{"normalize_top_k": false, "norm_place": "pre", "norm_eps": 1e-05, "positions": "rope", "rope_fraction": 1.0, "lr": 0.00167}
Below are experts of layer 6 (counted from 0) of a mixture-of-experts language model. Rows are named router (the router's row for the expert), down (a neuron's output weights, with its number) and show model dimensions 0-255. Each number is 500 + 40 x the weight over its row's rms, rounded and kept within 0 to 999. Numbers have three digits each.
Before each expert's rows: "comes before" lists some tokens at least twice as common just after its tokens as in all text. This comes from a sample of Wikipedia text that the model never trained on. Tokens count by the router's weight.

# expert 1
comes before: " |", " 0", "|", " 1", " /", " MF"
router:536527438531448460451482531488531538507586495505552437475498546552542519503485477461542490524523476473529510434476512549502545567553511546522503502521482467538492482527441515476470464578565511542510456421547497525583477572512506543560487485417498485510515556522499521551490449561450557530575554523439559514483490495463462440494542450465412474566526511504489562516534522485464471466523495567486492432483494512489479532457414500520408480508494477414439581545446493544505558479503478508451555571461528425464476527545469476575458544534510540535533399475508513473488517494484494554511506409555508530495550548482466496501554441437452548486494491468581519409458512495500467496445493480545499484461536464550522487471449450517493485511501386525445517455483482486450521492530514
down1:426485496496488547583496549444427526588448506552505508457431396518527481427471499505530536517478559470482560409517527531507478529536535512490458480485561502510456477488551486460465475466502443564534477430492481504449499492547503547496479491446459531479460481450575451497490582551518514505541521443518514463528532502518565520499550541462452487562515502476442541479458510481511531480506502605518498501512493566441571458494545548532419449496478535520525441441472552511537528507527459526470509475522514485532509501535490524484492527435494511549524487539563584452530495501481520519484508443569544456590477475475431584529405492556538485492485479472526600488620501548542454510598485500544495487475487503435505554462496489547497432517429490499510487501516464524447503502470433
down2:562516444460511467555583543466458525609455450538480524533464519480470512413470524575535562514478461544503500564521474434510571485484575466535485544481449516524543472457463515514438495470529519582626508526483520534504472428555532495465514452498541532460464536436539465549457515500406464532529530458484468460506481483512495517516558426468533541527509489466499512493523445539490513500531490451534439488548584516495495557438488501557474444518392469535537479538472517405478532533483528521530462583495522481486519555520544484507532559520532492482537524401502528533507495519516534487439491503534440533469490492470467519483482522464435476440499585495544538507485453473489530560450454601525516533549482491525428435464459474452485468482453535407503479547532529525480496500509485
down3:437526524522425466491502556474482476509519452523524490467430550598508566531520469523476395467448463483528485491454500458502507493507436518469533478459470513498436468546475431535477479447461517493509555489414519505490521494568482490473484481482448551417425513531422575582492500528537552538578478451461547474582562496488488510514460491538541532512489519457514531507497479391547454521520496441464551524435511555492440494520458485504522476488463510508525453543484478408499487510445472473477519558462439511520501456468410456486503494519615469580571473523448478502461536537475508442504571421570506522521454454555486506557467463523562457478477495534487480508585463463479514537463513488523464464441480464484480523533435494497514477495434560549566516510499517529498423507457529
down4:505467440477452494531535475504508555576520464539482567468492466486522472494475564442515490551508543447571523518494543515512495528477488501511615494598538560540516489516532601495450539448496518533536535437580457499553473518536458524473446441462483497490510461497467453482484469549491525478528466481526497527474506480626490490438556524543483408532450465546488541485475532448517491528519484512504469548522485547519520544544462467445504401534495556431484600542519567492533536556510499477515448482483484539504500512530488547503550476505432467508445467467468562534502445528508506525576453459522510540537520439457499500528539501494522496556527523494441601444497477483452488540495421534484546466450516452495568477462479472481478470507462539459543450479477453432432454508614576
down5:570579531450480472549449597530484527497509430444474458482477481468485485461424521458538504461487440570443436515512455508450489512499507516445463469560459479489550513409506487482448541508554583471466479523446518468435460522571439480534494572503568544548423540489490513522524444526507497496549527551555584474477471512479441510501572510516461555519537496500451497518483483427537491552491520476461411537534495497499516483385476494518560481563493461494471508518540443508466470475476506559439473589414497527476500531438488530519508495505539499473555534432554520458519552507543473468550514524465473518534514461551529436452535511537542558554563476484513447433464459489520519496506513512491504493476440455478419617504535486449438490531554519501539495480536470516503571487492530

# expert 2
comes before: " |", ",", ")", " County", " City", " States"
router:537551448491496507521512526454530572517452533433523499527518510511551503466477507515484581529458512459445490458456535532578479475535493506445494500502510442500517560474500586545521500475452561475468539494478499535500457497477444499512503529530530515459459443567508480423503520466480516529525560464481431531438557492605456526537484467424581463499474485514499454512452561495529514577508478504499489600485592550454531538508572534405533518528505510496577454499446553533532486602565477495558468481471481444523509490514498529506445416490528485445415518506489503526503524491500554511539509572530573436486509468478488459510543474543508537451574481549451480564496501447496537479439519571491583508510462427487445510561585494540524567494529481554470480529535538564530462490545507
down1:559505466466458481543503476573506502497553533550536481549568557520503465501505439457553533488466529487492449410489481552547474488479529387533623538530522474491480452530564515457519527502481506495492512538466460503488475460504521477462526543509451485477389486507493458485471463409517519470507498474464532538462557457558473463548446510438491491509505487467571529514431514559512548485590413475491541548491539460525468500518485447513530456496497485551580454562499470550504496580549534505383516517572481436525483517564513573514517439493527522457476470586440503583464508468452493496472446514512517473435492529563539482551558465563481509446517481489497537482553500483508552504462507531440467527520529492512572495457582521473522456501476504580513531426508479532537464521532553
down2:504487497539475524482501509479509534473513470459490497504500472518511501434506439578539447510469529470496539462514454568480447437481563451471514466538475450492459537499473466534474467500478535536547481472538514471587539503446521503516470585528476438485449532431502459458474492471548529465466431582495528577449535544549361477493563474410464547527465479467553482512472542586529482450548470548499439488499444513509545482475537463496523474491510503435483506463557460509528501515550506428539529481560528512543475489501580463468496479471526498486475470554517548432499531498475454483488411507443505439509559506483490604426492521507522542486516484550490520407474537490506521527519492491507426540517434448476581486501622536449435478543464532494552529508573410482482513524486568
down3:503490579520580541497471495490532497564432484458586502523516491519581517529425446487525399506487553565509480466497437546457488534509457474530478462536496454471536446500450444503495498471476524558503476523495493459484471507527483527586504511503470498498420549541535476558477565500481566520473534525551487443466553470523483505505479407547471489473519523468483486489589503495577465443526529588448438444505468525546463429462552503530500502520479534450482466454523453503420481526451469566572491531515527613565483471437529527482566457520494449507538482471502482560523502454529520577526539497534487515473491517559480415537461470476540463490541520468578515489473459528466496469464496486497562509460480549407489490498475565497461518503409446420492561429530503536518521568496512
down4:451493457466490522533392467497570497521498518420529479553567533437564481494530455462483567535460432552483458544488513521539546469532544465500578458403484459501491514476554450552492480495500485459467545491496500527531472507476531488405506511537530468451450440443499541441530514497477517475534521469507462474497512491514482516503531506448464445455388541475490489520488472505509513530532460517501483539538503595455560533510553566440470579504506503438495496502559479490506518478507494545525574503493478496554494483478457510470456476489503520445593453533436478515540519525520471538536492491488537467395406500518457522505496513482580482502447580492470575455558524573544535471449447465510476490562439567455501493480464471450481515509418440474524491480554503523635452525455495
down5:548506474534509480451368476562533475493516458548488497539498422517471455552483460468532483485530529429533466515428485504505468484573556475577500523446527473530472528462553515518572535509487478398565420545463481478524488503492494515522527444487487512425472525546473471491444508443555545437552514534452488488525516453535520557518501540535444537520486491511527525505525528469465520505520527493536558526463478483479465457436512430494487530508543547484416556480497436542528465542441513487464461529595480485504532537538481511498543504467492448537510440513449510483483465475524559507519437465526585532438482523433446404464490478407464444449448561480408495542570523522505519535484546570551452482454524508473568472486550483529434563507534471451499561491462472492506477572490434

# expert 7
comes before: " the", " a", " in", " to", " been", " was"
router:540511494486450513496556469507420479442492479558476498503541437499551474524453586525429427486472538558507517498485557479509561447478486432482469483533479507506568433503507509502588523422457500450482428478492450566478428556455447505475477553550502534526504472421504475460441495509529544517445501454479504518508481520539425552534511509490485549527547563430429503566506545577563495451462480488522453470526511486500534461523595519512486563475543471555501497504555460488486458523485509440531424465535488568509453505542542523543479496546477460519482534537591473518488516542473463486464539555518449491515480521465525482481523494497520489505487501594431519480448497577456442532503529509410478553526511592453492493490465501413544506517539528477419445548469529497474515567441585
down0:561490508481486407484471522498521528519502555504466421587505563463577530529523470476501545573496539440485445549465457575477513434545480509440565554581482452476458525527429473567517503491497415504473456498570551528536487446485463463444424601525530474524502527421524468467475484473544500555531537496436504450438481524505482473568501469452524481540490508485475538494460531510495524505519516461514499518456596509491518500498510537487500491448497471504505446500508476469498527518518543515498540533549566524544497450491503456484559498457542443553555373612495456516442538497554484453500543464443507447472516424584503575531523489507583441502443517497491502490453503506530476504492476480550449534451527450514521426519543509519533501502560501469500576493487424435505468540522472
down1:530468551471568581451437527429552397462454547484474448576495535464544524510565549485482449453487442460517509460515505492516573524451506493520439432502473473481492493541472481515493511476445528532569465524498528413550463482506455552441545541432509513537576436474515473509433560509481486475493511584510451440505446511495482577486550475564470486471493445454514498547518489439457543516521477520489515460522492535513500564449484557442501454464489490496532537583498506577495497518507542527535472502482501516460560492443544454516466446511512496424525496516515508476434545484584509555512502450537505576474486565488553495476519439512479510564497528533408465504492455526502478492556520402502497499546432533466535467514540494532482518428537464497521482540481422407504538541484399
down2:559461482472491543502512529466507555568474484455468533485461440418522591494504503487447462514445477420461546541488429518517443559550466531519527504503410584516538617498445439476456429433475521438445490502518480474562470494458565504547499520435509516452501503411532498501465471495515446455516402520435450465526514530530491516543592520509417499447554556478468507467466528485509522474562489505544485464496468493499525557480487574578475543534503492439486521492465478489491536492491562491514545500488464420402508564451577524541541499479530522507548540547551522507471553523499441483462500525464472490474446530540540559535516504532533438590515419561501434523474468482494434544537466484502467498420508480480468460491497510509529485460528495532472492508559497482479497453453479
down3:505494469554508598533500534507461544488522466545553514538511534537488460529468458455512532524485580517554526471530540521577457458506530475524536450470534568544524468472542525510529481499565544485512460467437521507449466538499427532454508495471469472438526557513456431544559486481559567490503484458453533564499510535453501536548511495485539532513531479472428419506534497563564523589580509457516530403500504482491485577560562502514505443529489575454449517460530491493433529440448486518579463502434546497495475508554554540477518427453430439477519470562524562524534476549534553462478493523502573498483466477537414515490504479489522510498451521539458458536485469506521542478511493456474457507436486565424476521473538557513557467398474521483515490494538583584512526523540543
down4:593519493498429515449542492504520477449517561459540502476560551468570460562512543520472431488446462437458426500491530503493472537511467525485470489507501539477450519544502491562549513437524521458532447460433460571522465586511453451544514475488502516542508487441536493459511499484457543500453523469454427492575524475520482525506464540552540467467490597540491528606509483494458503521520530474531493535533510537435528478528477505541495513472475516492500444506516478587453577520484536546558385474479538478484514431462506571539547517453509416536419410508499485531438546484482450464475473458541513456483527474538477410481444477501475459525528521533494451402446492478554495516410470549488562504514513545441493482506544466512475523528486494435429507482456536461476538522426547

# expert 6
comes before: "\n", "==", " He", " of", " The", "The"
router:459437477537449561477484485435544512506496504486540513532530529525478496463512490504435488466476480457550591532434577513501494474519582440553487524541507604472455543527506497555480480552483497546523520453414470509553566496561514490529523491541481456555450529492526461482535494497475518511436484534442456490549467453492521512474550519510491517552434430538523525430491471457477506477520576545581528519443465506455500424513524450554499471521496517431485502509503496442447465418420512484460561533434495492465515509464493495495526496550533507470512526442457516454485392479450480520458451505484503539476549454597466530420475482494500436508537459546543511498515511500479470550504544488555579494465491519529601492558416450466499525404494477559516415565547463499477563477478475
down1:457567551478541552507437536491533534490535498537462452509560492486583483485517589525492540469475484533521572526503490447404485510420564531457544557518567443491472471484566525579520477533505539532552513495519517465494505475538510534399523445492558498512524547532522566495493447558505496582550495541473490499484502479509590455498563531499464556492435499515466495495541550462463529425524488477532489545463484441412475569486519427492523475525493488503486485474402516447503441486518426472390534544493479503444525492505521477479551541486528488511540573445488522443438511479471513517546478482548522571462510414593512512509480445501523485520443447519551557523520515522514428439484493521488446454557415490518430476510491531464503423484475478573525487478498494511529451536512467
down2:463517530612521474466475519499582530489539521520527537394480520528531494467491512431494502456496479486467451498431519528565466417542558481467535503457420435492528528596424490545509450516529541511539526527568489520486499525572477468491498514471498552511518539425489470479488454463516433491564533492522504543558668413471474553581481491519490431432567498514482550481500527530574494452488489575485534484524500549485511501479532462511537513536518503497494493548470460467471574567498528570482500532517555500535576445485461505440533506444522507508509487479486446506524546512513476504551501519467461475487469485527511488545517526517517469536515473541518569465516520451564464476462470528491510502527488528443529564502559417511508431537487569544483519522495408551594493565515458
down3:493551394439522472465510484537452489539502462486541527507526463479492514471529559443524522475555487539586474578446541462455487479521543547502473576461512522529466469483439502483509502530469520554528386422464522467478514480518577507523558503539517510460535471474425437524500523552509460489502479446546445515473515462559516537553496562559471445509534489542458544448512483523467523526490517533483439464542481478504526442562487512447469479473458484509514494496409506402529481552497519543463486534523451484469524553570452439539508432478459527477490475544446461459522484442524488573492528476527499580478462446498465514464483465489523392494537486503466398520462497529461407546504493510504502400515485522511495470526571549484452495458470484537493523494512623513480475542574419
down4:456443476508552450578484517508551467490444546479449528465472487519417496478450552464517547482520585501538413414493491472569499421511444532469482546544391503473473518518567523602530548543449491529491508470486469510555414545523494500503519455506452551488543509512494464524496505507436573510574505491487561537531496567561466516484554457519377402443473560523492458451480517479550467519434485441473512497509507516465552543414455472525512511548456509571495425541523473542530521513510549548506573458511526481513426527498473471487467471416512547527508459443536565427529474482545523549458486497540536509521500509497470484454437483519540502475497492517510468500462544480464534492594535489522522549450524488548508552469495503507470554480470516535493562485500469546523545543500450
down5:590491444476550510535529510469449513476487432432389502518441523494441493550449553539465468514507525447522462507494503565456481476494500600447690506513489488429483472473523500507559508483563523445484442484553493444478538542546450486485432481445505488500484475440494505471530496524478467522550530476505483483478556468538496501515484454463478463532440513553445585444546505510510497492448496433582470501542432570484473523471548458450465522530471477487547548479432544502460456445524543480523488542495477500585442529518528462439424516476540514492492538550514485525542549459515542486551531536456574501496484497402497495505504517478516531459468512502469374561497516557482426486486523516495502476494545533448509556516473449505500491539471493530502542557524546503553527471532498